Weights of a small mixture-of-experts language model, trained from scratch on English Wikipedia: 9 layers.
Below are experts of layer 4 (counted from 0) of a mixture-of-experts language model. Rows are named router (the router's row for the expert), gate (a neuron's input weights, with its number), up (a neuron's input weights, with its number), down (a neuron's output weights, with its number) and show model dimensions 0-159. Each number is 200 + 30 x the weight over its row's rms, rounded and kept within 0 to 999.
After each expert's rows: "gets" lists some tokens that make up at least twice as much of what it gets as of all text; "comes before" lists some tokens at least twice as common just after its tokens as in all text. This comes from a sample of Wikipedia text that the model never trained on. Tokens count by the router's weight.

# expert 36
router,204,187,200,244,204,172,249,167,230,198,226,215,227,236,171,208,162,164,204,160,199,178,198,190,156,128,195,159,209,134,167,233,228,234,177,181,222,168,131,149,168,210,195,178,186,190,188,172,193,211,216,205,162,185,146,179,199,216,147,243,218,202,127,258,250,200,172,194,215,242,199,206,137,223,226,162,207,216,189,140,183,142,258,215,189,187,216,234,218,188,220,174,203,178,221,154,256,209,220,225,208,249,225,155,221,214,201,214,236,171,178,181,172,242,183,250,200,243,177,239,226,180,185,190,164,200,172,192,238,240,196,218,237,186,189,193,163,185,204,206,256,227,215,223,181,210,212,187,234,236,205,162,137,182,233,200,233,213,224,213
gate4,214,217,212,218,230,205,168,233,150,197,150,158,176,207,198,244,244,176,215,218,170,152,242,239,252,175,182,208,218,207,128,177,166,223,190,168,197,166,133,218,176,189,241,148,223,215,218,177,199,190,194,236,160,195,197,211,179,219,139,183,185,194,212,243,231,178,192,213,186,209,203,220,160,180,210,181,175,195,144,176,174,238,149,236,215,174,192,263,241,226,245,222,209,224,186,191,179,210,213,188,206,232,234,155,222,213,194,128,169,239,190,171,199,157,202,200,205,247,241,178,231,224,173,174,189,194,226,215,210,246,232,179,238,185,200,240,214,133,182,162,220,198,232,168,187,270,193,201,171,247,237,134,183,230,196,185,230,211,184,146
up4,179,218,248,188,182,187,216,151,251,221,190,189,222,207,174,181,170,168,180,183,222,199,210,256,257,241,195,204,226,167,153,245,152,203,216,242,208,228,181,151,233,189,204,242,154,266,179,250,236,218,196,203,192,201,224,204,207,211,216,198,218,245,234,185,211,211,230,264,260,249,189,197,191,205,179,258,213,226,200,171,214,227,194,203,256,222,163,143,242,231,199,167,153,174,186,197,159,186,209,187,220,188,204,220,195,243,266,188,223,233,212,267,145,181,178,225,182,165,214,189,226,190,203,217,161,181,226,256,212,197,217,165,223,215,216,252,158,184,224,246,174,224,198,199,184,190,139,211,254,182,255,210,178,162,199,230,205,203,223,163
down4,206,254,148,167,175,186,170,257,219,230,187,213,182,261,250,193,195,207,188,151,204,195,253,173,197,217,199,214,202,214,174,226,206,188,171,182,191,221,177,150,159,255,215,145,159,163,205,189,191,207,162,168,220,200,214,217,204,174,222,165,184,220,169,192,250,176,149,194,282,166,218,214,231,246,175,199,240,244,184,176,178,198,181,204,220,149,191,230,212,231,222,241,215,224,199,177,254,200,177,222,225,223,229,230,210,135,231,203,167,181,215,196,206,294,209,192,205,251,201,229,171,162,171,175,158,240,177,215,178,185,224,143,189,237,132,214,207,193,159,212,241,223,177,220,214,184,192,203,195,209,198,140,163,196,206,223,234,187,199,145
gets: " | ", "; ", ") | ", ": ", "-", " |  | "
comes before: "0", "1", "2", "3", "4", "6"

# expert 12
router,202,188,136,199,188,152,192,178,227,225,220,182,227,219,192,211,195,180,229,141,204,191,186,184,173,168,226,200,203,179,195,249,234,216,183,209,221,186,160,164,167,193,204,204,184,174,186,136,181,222,169,231,113,193,198,158,198,250,170,239,239,203,172,212,214,267,199,248,191,226,206,207,180,203,236,164,209,200,197,187,191,145,219,235,195,200,231,199,199,205,199,164,187,171,202,225,234,177,174,210,162,205,204,142,226,194,183,197,209,152,160,250,171,188,194,238,140,216,186,225,231,163,163,222,189,181,232,230,171,232,238,187,238,166,201,176,178,181,200,217,249,267,176,211,216,170,250,180,250,251,205,151,115,133,217,208,237,179,202,251
gate0,245,216,197,181,221,193,242,194,255,176,164,171,190,180,211,180,235,193,188,200,212,213,240,169,188,182,209,210,210,172,150,193,194,240,169,201,153,174,202,171,198,218,189,148,213,174,206,167,219,203,193,201,192,120,187,236,226,183,189,190,228,147,192,124,239,211,192,212,248,232,221,187,204,253,224,156,144,194,207,119,182,175,198,239,203,216,186,186,199,174,241,215,165,193,222,107,188,171,199,210,190,186,173,213,197,159,209,227,143,160,196,155,183,183,229,165,197,222,205,214,214,203,204,212,209,193,122,249,218,191,202,195,242,219,178,179,275,201,204,230,163,172,183,224,173,131,194,224,166,201,217,110,213,238,183,183,228,199,209,176
up0,165,194,178,210,196,231,157,229,163,193,149,232,198,234,207,216,228,159,189,164,221,165,161,211,218,212,190,203,176,252,234,173,203,172,183,242,230,232,158,178,211,201,193,236,172,189,139,268,227,214,184,195,232,302,216,198,154,243,241,202,196,216,197,233,189,201,177,205,168,157,247,238,214,205,187,200,212,189,155,213,147,160,156,162,203,203,202,205,168,177,186,193,233,191,189,241,178,220,175,298,184,213,196,167,198,178,231,233,233,195,219,201,220,168,168,229,140,194,232,199,183,178,192,179,207,191,255,140,179,170,203,198,225,158,165,234,161,159,175,179,210,206,227,159,242,226,242,197,199,196,194,245,171,183,246,203,198,241,158,186
down0,211,127,217,223,189,202,198,248,170,147,202,184,213,219,193,141,188,187,187,195,160,210,225,189,202,146,240,201,211,152,119,189,214,214,202,231,229,173,209,202,154,181,213,220,171,173,216,232,186,230,171,264,224,196,191,196,198,235,251,180,164,234,157,225,175,178,181,192,207,158,184,209,211,231,236,164,216,131,184,203,258,214,158,185,219,134,159,255,175,205,190,231,201,207,203,180,206,211,170,240,222,217,185,196,195,172,222,209,214,204,242,196,138,202,184,211,170,260,249,211,228,201,208,276,207,213,239,176,215,164,184,214,239,273,210,215,162,183,149,200,189,169,189,182,238,150,213,188,172,234,159,167,157,178,181,193,191,239,210,184
gets: ".", "\n", ").", "s.", "| ", "\"."
comes before: "\n\n", " The", "| ", "|", " He", "-"

# expert 35
router,224,176,199,212,167,207,185,159,193,253,218,182,217,204,145,218,177,180,202,180,185,170,197,207,138,182,215,159,157,181,165,214,221,236,191,198,236,188,165,186,165,228,195,176,162,161,198,203,167,248,163,219,154,209,191,186,189,192,231,273,212,225,197,232,211,255,141,172,170,187,193,163,138,164,189,149,227,153,174,175,207,182,239,220,158,169,234,203,186,203,191,202,152,163,187,225,216,162,195,225,178,249,222,169,201,189,166,254,210,168,164,209,174,157,197,200,171,199,200,187,220,181,158,199,179,254,200,228,176,217,267,175,251,179,187,196,206,180,148,196,240,273,161,232,209,176,193,158,186,178,154,169,136,180,240,181,217,179,221,246
gate4,162,242,238,216,227,225,169,216,207,265,165,187,229,175,135,193,175,239,193,204,179,215,187,210,219,180,217,192,160,170,177,204,215,223,199,192,246,195,193,203,169,224,157,224,246,211,146,200,203,245,178,144,199,192,148,166,216,165,174,181,226,244,166,202,209,216,189,163,253,174,227,175,220,182,166,217,165,228,181,187,166,222,167,233,188,172,244,153,238,168,194,252,175,181,178,181,182,192,216,189,168,204,196,182,169,223,167,185,179,222,242,219,204,171,209,192,163,218,199,225,174,214,192,195,76,208,219,245,137,154,208,203,193,250,215,207,198,224,230,216,242,229,229,201,208,156,178,157,227,183,168,166,182,193,216,235,228,247,234,270
up4,219,189,189,217,232,166,231,222,201,241,175,221,173,164,151,217,186,208,210,211,185,207,254,121,184,242,159,176,175,220,170,228,223,169,207,265,159,200,177,168,224,163,180,212,157,183,173,211,198,188,186,191,177,261,256,181,191,208,215,195,172,178,205,180,236,191,237,218,159,194,209,178,180,239,164,215,181,201,230,232,201,212,207,219,199,211,140,259,216,178,140,143,202,165,177,230,189,191,195,211,262,221,197,238,213,187,234,199,264,138,184,187,235,214,214,188,222,223,232,185,211,186,234,200,152,216,168,211,234,203,166,212,222,187,168,264,211,181,219,178,168,175,170,121,125,233,236,209,243,162,204,170,237,216,187,175,200,187,153,222
down4,157,212,168,188,213,138,202,172,180,174,230,211,203,231,230,169,205,185,174,199,151,214,251,189,192,148,206,242,241,215,189,178,220,200,195,237,179,207,218,172,221,162,176,164,204,212,203,249,258,200,167,175,215,214,153,174,197,193,233,196,221,197,192,187,193,163,222,204,242,216,284,191,183,197,162,214,222,237,226,179,239,183,215,159,219,192,178,229,247,257,169,183,204,195,216,248,182,201,221,207,196,193,164,270,248,180,192,186,227,140,186,254,159,252,250,198,188,175,199,164,209,189,162,189,150,208,156,234,221,212,178,151,164,212,170,225,201,205,165,236,208,179,218,190,216,198,180,208,197,149,297,223,169,163,205,195,207,202,117,173
gets: "1", "2", "3", "4", "6", "5"
comes before: " | ", ".", "–", " |", ", ", ","

# expert 14
router,206,195,214,235,194,176,200,186,216,191,241,186,202,228,200,223,185,160,190,147,164,208,214,168,192,173,194,197,198,187,146,213,234,251,187,198,218,188,165,201,193,229,169,159,176,180,199,159,190,227,147,258,159,221,183,206,185,238,217,210,202,212,155,237,212,234,152,204,165,133,218,222,148,188,246,210,222,221,174,167,186,142,225,247,193,148,213,203,214,211,156,237,177,194,184,201,218,135,128,212,140,268,236,177,224,170,182,256,205,177,174,205,177,177,194,172,218,178,194,219,237,156,169,212,201,207,219,197,186,230,220,201,266,178,192,181,216,195,183,252,261,236,193,242,178,146,224,192,223,264,184,184,156,167,223,174,232,206,224,245
gate5,200,240,235,178,205,206,132,145,223,235,186,217,231,213,225,197,192,222,189,152,228,174,198,161,233,216,201,192,216,246,189,158,194,146,201,205,170,246,139,178,184,213,152,200,217,111,243,187,221,212,201,200,189,204,228,202,193,254,157,192,161,218,214,169,205,233,201,194,239,188,171,196,213,175,208,197,222,180,164,212,125,227,222,197,194,157,169,157,204,224,208,221,237,230,238,163,240,202,232,205,193,212,220,204,216,233,157,235,191,220,176,215,148,211,257,213,206,201,198,207,256,196,166,227,218,253,245,208,227,258,215,203,204,251,154,248,163,191,241,198,199,251,197,184,148,222,207,262,194,177,191,152,262,166,201,195,221,184,164,221
up5,211,226,185,200,243,146,233,231,190,235,156,182,241,221,199,160,201,178,168,164,211,224,162,202,177,276,203,263,236,203,193,194,186,180,213,190,171,173,157,176,205,209,174,209,188,214,236,241,166,173,217,227,190,249,148,218,207,174,220,241,225,231,173,227,157,192,220,194,172,194,171,153,220,234,214,193,144,187,168,176,195,244,160,244,202,187,187,190,256,214,219,210,151,230,217,222,237,172,237,205,226,188,153,242,234,216,130,212,212,177,140,200,187,224,216,199,191,226,208,150,198,217,191,197,178,172,197,207,236,216,235,231,292,212,207,173,183,139,242,180,201,171,224,264,225,161,245,192,223,185,193,226,234,231,236,193,188,194,250,186
down5,245,188,222,152,206,160,177,211,207,214,258,175,198,208,207,225,187,209,159,211,213,235,243,168,232,202,216,226,230,219,149,174,163,177,214,216,204,201,183,222,176,160,239,222,207,213,210,201,195,184,214,209,185,166,196,287,287,201,223,172,189,262,209,280,165,149,184,194,178,219,151,204,169,179,137,163,180,199,151,221,236,168,185,152,231,198,198,192,199,245,186,201,188,209,203,209,180,181,194,193,207,161,206,184,243,208,254,216,211,211,218,227,174,199,179,188,179,226,139,138,188,174,241,214,172,146,218,183,220,193,220,214,228,229,189,159,240,186,139,247,198,205,97,212,174,166,219,220,177,227,184,190,235,203,192,210,179,215,238,214
gets: "\n", "| ", "\n\n", "|", ".", "- "
comes before: "| ", "-", "|", "- ", "=", "2"

# expert 4
router,206,192,132,207,182,146,234,177,220,246,229,155,205,218,187,260,178,203,220,180,196,198,192,223,187,194,186,188,208,188,191,247,261,245,182,151,232,164,173,188,177,218,191,175,141,173,199,153,177,236,210,252,167,234,184,203,196,240,139,206,196,203,191,191,215,220,188,232,128,175,201,168,171,204,218,206,210,214,212,173,173,170,190,256,173,182,224,213,223,243,221,188,179,164,187,181,224,141,187,219,142,219,211,159,194,145,200,224,199,162,200,216,173,163,198,248,239,163,177,227,212,170,167,188,153,218,229,217,180,245,228,173,204,184,169,199,130,184,154,220,260,263,214,202,209,183,171,191,204,229,172,161,149,173,242,180,223,164,212,249
gate5,163,222,259,238,188,204,211,182,220,167,160,200,222,209,185,194,200,248,201,153,161,241,201,204,204,240,233,190,269,238,202,200,203,189,210,218,168,181,195,178,218,222,197,260,234,136,217,178,201,195,189,199,178,223,200,186,207,201,172,151,214,214,180,190,227,195,224,144,170,248,223,233,227,219,236,190,223,175,125,159,208,207,194,223,188,181,204,199,243,231,193,186,205,127,194,169,197,221,246,239,175,178,204,230,218,184,215,299,205,164,210,210,186,211,214,233,229,202,196,203,216,189,246,142,190,223,171,234,206,182,188,221,197,194,189,155,181,176,246,201,277,207,223,143,226,188,258,218,269,195,273,196,269,201,233,177,188,188,192,205
up5,179,208,207,220,198,213,172,201,201,195,204,176,192,184,204,232,193,260,232,159,220,198,232,136,204,183,203,174,170,183,202,204,196,195,251,185,269,204,216,236,181,228,226,204,247,256,231,236,212,214,159,147,168,159,161,211,191,199,221,173,230,184,243,166,143,213,187,170,189,182,191,152,216,203,183,228,247,155,193,182,217,200,179,173,261,229,238,188,240,219,182,209,196,135,222,249,220,265,192,185,185,236,214,198,219,252,221,194,235,183,171,205,177,188,208,179,194,192,157,225,143,207,236,141,240,189,192,262,220,179,174,246,198,194,167,217,202,224,210,207,233,288,238,270,252,216,212,169,260,215,192,201,230,211,232,225,182,220,204,193
down5,233,238,256,198,164,207,183,219,219,225,115,212,225,195,163,181,175,160,166,170,192,189,187,178,152,229,192,147,223,219,207,206,195,208,233,204,183,204,205,181,205,205,199,197,171,258,191,173,197,210,215,206,225,235,213,188,182,232,101,226,203,200,233,189,186,137,194,233,218,199,155,214,241,317,227,209,138,235,229,215,204,189,162,222,162,209,221,202,208,149,228,176,205,233,193,188,228,235,200,227,241,176,238,210,211,203,207,256,218,204,212,174,219,194,235,173,213,197,199,235,219,236,191,215,228,222,139,206,251,242,219,171,199,177,217,207,209,209,188,215,235,189,236,128,233,228,212,167,163,219,217,237,151,169,178,199,179,144,174,180
gets: "\n\n", "==", "===", "The", " =", " =="
comes before: "\n", "\n\n", "The", "===", "==", "In"

# expert 17
router,248,194,205,258,167,213,211,197,229,234,224,234,203,225,159,219,175,164,233,184,185,189,197,160,142,165,168,194,194,152,188,233,222,224,168,169,214,153,199,186,197,217,162,236,163,156,178,186,158,227,168,278,200,163,145,210,166,199,222,236,209,178,167,261,209,226,214,187,199,214,211,188,182,215,201,134,217,180,202,189,214,193,233,196,174,164,232,215,185,227,247,220,166,198,185,146,203,194,220,207,235,238,227,157,243,157,143,255,256,204,179,216,171,201,183,228,200,249,160,226,195,178,163,194,146,233,225,228,217,247,191,147,247,182,192,154,180,177,193,182,215,197,210,207,229,201,182,173,169,206,170,182,162,143,234,125,216,195,194,212
gate5,179,201,202,237,230,184,214,184,141,205,226,139,220,197,190,204,254,162,174,161,207,190,206,195,159,173,202,217,220,180,178,171,242,220,239,174,199,165,256,217,209,209,165,198,247,227,213,177,226,238,187,159,184,164,240,244,248,282,226,155,213,229,208,233,207,178,150,221,222,225,181,225,239,236,175,157,98,264,164,254,211,152,233,184,204,198,236,162,196,250,197,203,144,178,206,167,233,203,206,229,232,195,213,171,219,202,212,204,241,223,175,152,159,216,198,209,176,207,191,251,191,186,188,179,236,203,228,196,210,194,211,206,195,202,150,193,167,168,238,147,204,198,170,237,243,170,171,187,194,218,242,200,191,214,210,180,219,177,197,255
up5,245,209,178,185,212,165,228,205,186,213,260,202,134,205,215,216,285,188,200,193,217,225,160,196,162,207,197,200,188,259,169,193,177,167,196,193,197,155,229,199,224,223,210,161,170,143,190,222,232,213,192,222,228,198,185,175,206,175,256,172,168,232,195,186,185,243,195,180,128,218,161,196,260,234,202,208,148,253,209,187,199,209,182,231,166,246,231,229,219,224,199,204,214,261,217,165,203,201,187,207,252,200,235,229,204,215,195,199,253,210,192,158,204,159,183,180,222,217,220,183,202,185,188,214,206,164,164,218,211,192,114,254,215,268,196,224,222,169,219,173,255,185,172,210,201,171,199,158,162,147,179,141,195,213,165,278,201,186,184,185
down5,251,212,177,226,223,220,248,186,172,162,139,163,156,184,208,188,180,174,214,158,211,209,162,153,215,163,229,240,170,205,202,167,195,229,187,169,239,206,177,228,208,197,175,144,201,218,213,279,212,212,175,185,177,175,228,215,254,212,185,151,214,208,171,191,218,209,173,247,202,245,207,277,189,174,127,171,157,215,184,190,239,207,201,216,228,209,199,216,172,215,212,189,222,227,169,163,217,156,174,211,249,209,177,225,177,137,165,176,199,186,225,219,167,217,150,213,187,230,197,165,197,152,211,226,183,145,181,242,225,151,239,259,162,199,218,183,202,227,201,246,195,234,185,150,190,255,129,195,164,188,170,210,232,206,201,207,209,180,183,167
gets: ".", "–", " ", ":", ",", ", "
comes before: "0", "2", "1", "3", "6", "4"

# expert 7
router,244,179,192,294,205,187,215,154,231,214,214,255,226,235,186,191,174,115,224,162,163,182,191,187,172,139,170,176,176,167,150,209,222,203,191,220,212,122,206,160,190,210,184,169,193,183,191,201,182,217,179,256,145,211,161,202,180,212,197,228,190,173,151,256,277,209,198,189,226,216,199,205,160,225,203,185,187,197,165,175,198,182,244,233,172,196,217,208,194,193,218,237,196,201,198,138,188,188,206,235,213,210,208,152,241,195,156,243,244,168,175,266,160,159,171,196,202,230,191,200,208,186,191,204,197,191,205,222,229,229,192,182,255,249,171,170,161,179,182,232,258,230,219,215,194,143,185,178,222,224,172,156,150,200,211,204,225,213,219,195
gate0,206,208,170,197,221,229,195,217,164,145,221,220,221,220,198,210,176,202,201,191,164,205,213,187,222,222,250,208,140,136,190,224,202,193,190,161,223,138,201,161,210,203,231,209,187,189,215,193,222,160,184,246,176,149,180,172,191,193,223,168,209,217,164,223,249,188,233,134,199,227,206,271,220,189,213,197,156,269,173,185,168,163,208,241,191,235,158,202,168,225,168,195,234,211,224,236,179,169,200,236,219,181,196,177,149,218,186,302,186,159,161,192,247,173,180,231,175,221,164,198,252,259,197,164,244,238,203,239,208,185,205,211,222,177,173,205,242,249,239,141,184,205,223,250,165,196,214,204,234,217,218,201,201,147,171,214,216,220,225,175
up0,180,200,215,181,231,198,174,204,155,228,199,232,176,198,215,205,183,233,234,222,197,178,218,196,247,218,166,224,180,215,271,239,148,220,202,181,242,187,242,186,214,164,193,205,144,199,174,223,202,241,192,164,259,211,196,165,244,250,196,202,250,214,208,186,226,282,186,169,180,238,220,180,177,191,182,229,223,223,165,184,167,208,214,150,216,176,197,233,224,228,189,213,160,169,203,191,256,223,236,188,202,165,167,226,190,230,176,223,219,194,186,160,191,190,209,161,234,222,186,215,203,225,196,235,283,191,226,208,219,160,228,185,208,244,177,199,215,173,301,159,241,219,168,198,251,237,142,210,195,221,218,199,241,197,190,230,283,172,214,238
down0,166,216,194,191,158,207,150,152,161,232,178,181,185,111,198,177,273,233,234,234,187,241,178,168,212,220,202,231,186,184,243,188,192,203,264,156,208,204,173,153,231,175,183,236,145,223,144,169,184,213,188,212,178,180,144,110,199,193,155,208,238,187,247,163,175,179,204,197,159,215,221,200,158,210,144,256,192,213,190,223,190,183,238,217,159,264,213,216,192,177,225,181,201,177,210,236,195,178,221,198,236,207,237,227,240,197,232,187,234,231,228,184,183,238,189,148,219,209,206,207,184,181,204,204,232,198,238,236,180,197,213,199,209,210,209,204,216,192,217,262,200,180,246,157,263,221,212,203,207,204,216,188,242,242,222,164,201,255,205,182
gets: " |", " |  |", ") |", "|", ";", "0"
comes before: "\n", "\n\n", " Best", " Clay", " |  | ", " | X"

# expert 25
router,233,174,190,209,194,203,302,179,214,194,212,225,195,239,128,237,196,165,214,201,225,194,188,180,190,181,158,195,159,139,204,224,233,230,205,153,220,220,131,189,180,208,187,197,132,187,175,184,169,214,152,204,175,238,151,203,200,219,202,225,229,220,167,218,260,230,188,183,203,201,198,176,208,206,267,173,217,214,179,200,181,208,217,214,168,174,232,249,195,166,236,205,207,201,212,185,232,187,195,207,173,255,203,198,195,149,138,229,218,204,184,236,175,215,201,290,244,208,192,227,231,170,151,194,164,280,239,222,197,221,194,184,245,165,165,167,185,193,181,188,208,198,230,237,170,195,217,187,203,260,211,167,175,167,216,177,231,163,234,231
gate0,219,211,222,161,229,218,159,180,186,149,229,248,175,238,159,201,261,259,209,228,182,206,166,232,157,217,200,230,156,213,183,233,195,169,230,223,185,238,181,221,183,176,182,195,209,242,243,174,180,220,129,260,207,178,198,206,198,197,246,255,237,161,181,200,236,184,200,161,176,183,179,207,152,154,169,164,221,198,229,176,145,175,272,219,242,149,260,216,211,195,186,179,199,248,219,230,238,205,260,256,205,192,218,204,216,193,131,165,209,129,185,187,223,241,194,216,186,196,198,192,203,225,199,220,226,247,189,245,191,218,182,221,206,208,189,236,180,207,239,218,182,171,210,178,150,206,255,208,233,213,204,158,184,215,228,232,188,198,191,174
up0,182,207,214,134,151,160,166,190,194,153,207,203,154,237,232,239,212,178,231,255,228,234,208,214,177,181,185,226,181,221,209,212,225,156,201,240,209,225,192,199,158,249,178,204,244,211,192,236,198,259,221,184,151,184,199,208,195,176,165,198,217,210,134,153,161,196,200,210,177,213,172,204,171,174,199,159,213,261,230,187,164,228,223,152,176,216,214,235,183,171,217,221,170,173,222,274,178,189,224,156,195,219,160,207,195,265,206,240,171,136,234,181,221,179,199,229,213,209,210,170,235,228,136,163,170,224,217,149,208,175,177,187,232,218,207,225,172,208,196,235,172,176,174,193,213,177,225,237,226,261,266,206,246,184,166,214,145,220,218,220
down0,189,240,217,157,111,236,202,197,192,218,141,201,234,140,184,217,218,252,227,213,230,210,252,231,211,211,238,155,194,189,189,227,186,165,227,192,240,229,206,209,243,246,221,166,165,224,167,185,157,218,175,213,215,213,190,191,187,218,224,192,212,181,217,147,224,164,198,188,225,210,226,261,235,163,176,228,185,193,225,221,230,207,173,234,189,227,238,222,200,220,182,205,200,281,220,194,209,198,267,165,191,168,165,189,144,165,141,172,229,211,206,123,218,190,229,214,216,196,181,214,233,183,165,168,200,222,158,175,217,209,201,175,135,214,218,205,227,199,220,162,195,186,209,255,177,246,190,152,209,166,190,151,227,161,194,211,154,202,141,203
gets: ")", " (", "s", "\"", " it", " out"
comes before: "1", "2", "\n", " the", " of", " are"

# expert 19
router,191,166,196,213,216,170,260,156,204,231,210,193,278,205,165,238,162,200,188,196,236,187,195,245,193,183,197,203,199,129,166,227,220,254,186,111,246,167,169,143,186,211,194,230,139,190,184,186,180,232,228,209,193,189,146,205,188,205,196,233,202,233,161,232,239,204,161,230,160,200,164,193,179,212,179,187,209,207,183,184,203,183,237,210,157,175,224,239,218,278,211,193,181,178,222,160,228,192,184,247,181,202,222,162,210,182,220,215,227,151,210,219,174,126,167,286,229,261,191,215,218,199,183,176,140,234,193,205,218,216,226,188,237,233,190,162,175,192,193,224,256,204,214,222,202,218,192,166,163,195,179,184,176,186,234,235,225,190,214,215
gate0,205,187,141,192,203,151,212,188,166,234,190,209,186,156,229,247,198,189,175,174,266,215,247,131,187,177,141,189,176,206,199,241,214,215,173,209,252,195,189,178,175,158,182,244,196,193,197,206,170,186,225,226,186,196,210,236,230,186,144,192,194,169,230,204,184,198,208,177,191,164,173,211,218,216,179,128,222,230,216,206,199,259,177,128,203,187,173,190,220,187,183,183,178,241,257,252,201,175,190,161,199,155,169,219,174,222,176,212,216,177,179,144,223,205,231,205,237,177,186,183,220,210,155,254,251,187,201,251,142,169,172,195,258,172,167,240,215,142,173,217,181,192,200,172,202,163,193,195,209,196,132,145,158,186,229,189,171,236,222,237
up0,199,155,189,195,197,200,152,189,186,224,207,267,215,225,181,140,238,225,223,192,194,165,183,209,168,211,204,204,199,211,185,227,236,216,211,158,239,177,193,220,219,206,170,187,156,223,271,246,215,185,204,227,196,233,191,155,202,197,231,218,173,189,195,207,258,219,222,116,204,248,156,227,248,247,239,156,202,216,210,199,238,192,176,179,178,165,172,224,154,170,245,140,267,207,140,140,202,212,186,231,203,204,226,254,231,197,198,188,209,213,185,221,190,188,238,160,177,204,218,196,207,233,175,153,215,212,180,165,234,188,196,198,279,153,173,168,219,248,245,182,198,204,208,195,218,203,204,142,207,213,218,220,229,220,147,196,272,188,191,178
down0,170,197,182,204,244,189,195,162,196,206,264,164,198,175,168,194,204,173,200,161,196,204,209,199,180,207,187,144,204,191,229,184,240,216,160,174,203,195,161,164,198,199,218,196,140,222,122,227,246,181,187,165,198,180,250,207,224,252,171,186,190,181,195,169,217,244,139,204,162,220,178,210,216,175,157,163,242,241,166,180,215,200,208,199,197,175,217,167,250,227,211,195,208,210,152,179,185,192,221,244,192,194,202,231,185,247,201,230,199,146,185,267,215,174,183,217,197,247,228,177,168,167,212,177,193,193,121,237,178,185,205,195,226,215,192,220,237,263,172,210,268,258,191,206,201,214,279,212,199,213,188,208,240,232,209,227,241,114,235,173
gets: " ", ", ", " in the", " a", "| ", " in "
comes before: "2", "1", "3", "4", "6", "5"

# expert 37
router,207,187,186,201,165,198,180,172,189,230,204,189,263,193,160,217,147,197,189,182,195,164,205,228,173,185,215,190,168,167,175,235,199,241,190,173,237,214,181,163,194,192,175,185,122,170,186,190,185,261,187,238,158,221,194,193,179,211,209,230,240,264,193,193,217,203,155,200,163,157,164,184,153,144,215,174,233,193,182,186,170,195,223,233,130,170,232,216,259,228,162,188,176,151,202,217,198,165,181,251,183,258,205,154,207,169,228,222,196,172,186,226,184,136,192,217,172,201,189,184,224,179,136,190,131,217,218,235,181,219,258,206,236,220,184,166,235,189,158,219,228,259,164,238,208,204,194,171,190,190,137,168,168,179,245,210,209,182,218,217
gate4,196,150,195,166,229,198,189,197,132,209,255,257,222,208,164,159,197,192,203,177,199,164,219,176,185,190,254,185,210,178,179,207,210,196,145,202,179,217,161,214,227,227,236,188,155,177,217,206,209,230,173,218,204,215,229,171,199,160,209,100,139,215,192,197,233,203,175,201,172,242,191,196,210,203,212,250,217,199,154,245,199,235,162,261,171,212,167,174,191,215,199,176,195,243,181,218,235,208,174,187,207,188,231,225,207,162,194,223,148,203,236,220,171,208,282,298,199,197,211,201,211,175,175,208,186,229,139,188,199,268,215,235,137,161,191,222,211,240,225,228,240,224,211,205,207,190,211,189,206,210,175,268,223,209,183,187,234,203,217,148
up4,158,178,120,210,246,160,242,174,208,226,184,216,176,196,245,232,179,162,203,224,211,145,193,173,177,231,252,207,185,242,234,144,178,198,196,228,232,152,146,190,185,188,221,239,183,227,218,252,222,204,191,228,208,190,171,177,197,202,167,161,179,162,216,253,178,161,146,244,216,180,218,213,251,183,216,219,153,211,179,289,207,230,172,249,196,205,210,214,252,202,204,224,136,279,186,196,206,235,176,201,252,195,169,182,211,221,212,186,180,182,204,192,214,195,223,249,220,227,220,204,195,202,204,204,193,200,197,279,194,222,218,228,238,246,200,205,200,195,187,164,174,205,176,186,259,221,173,210,181,184,137,192,235,236,154,223,183,188,224,214
down4,180,216,205,198,197,180,194,242,179,177,225,222,193,214,222,217,214,213,242,212,246,207,192,217,169,138,207,205,198,200,206,167,204,220,225,199,198,237,209,198,236,144,220,188,229,231,169,182,187,200,190,203,255,210,256,181,209,186,228,206,183,210,251,169,208,209,157,197,195,193,188,195,169,167,215,236,204,238,225,288,221,209,198,185,267,197,204,232,222,159,205,178,165,212,226,173,226,191,257,156,244,244,194,197,191,149,237,166,141,212,222,149,256,207,163,191,220,195,160,197,186,257,175,233,174,171,188,242,219,217,243,129,225,191,117,230,194,158,149,212,238,223,156,193,252,209,147,237,178,228,189,215,189,193,181,180,183,234,240,258
gets: "1", "2", "3", "4", "6", "5"
comes before: " | ", ".", ", ", "–", "019", "012"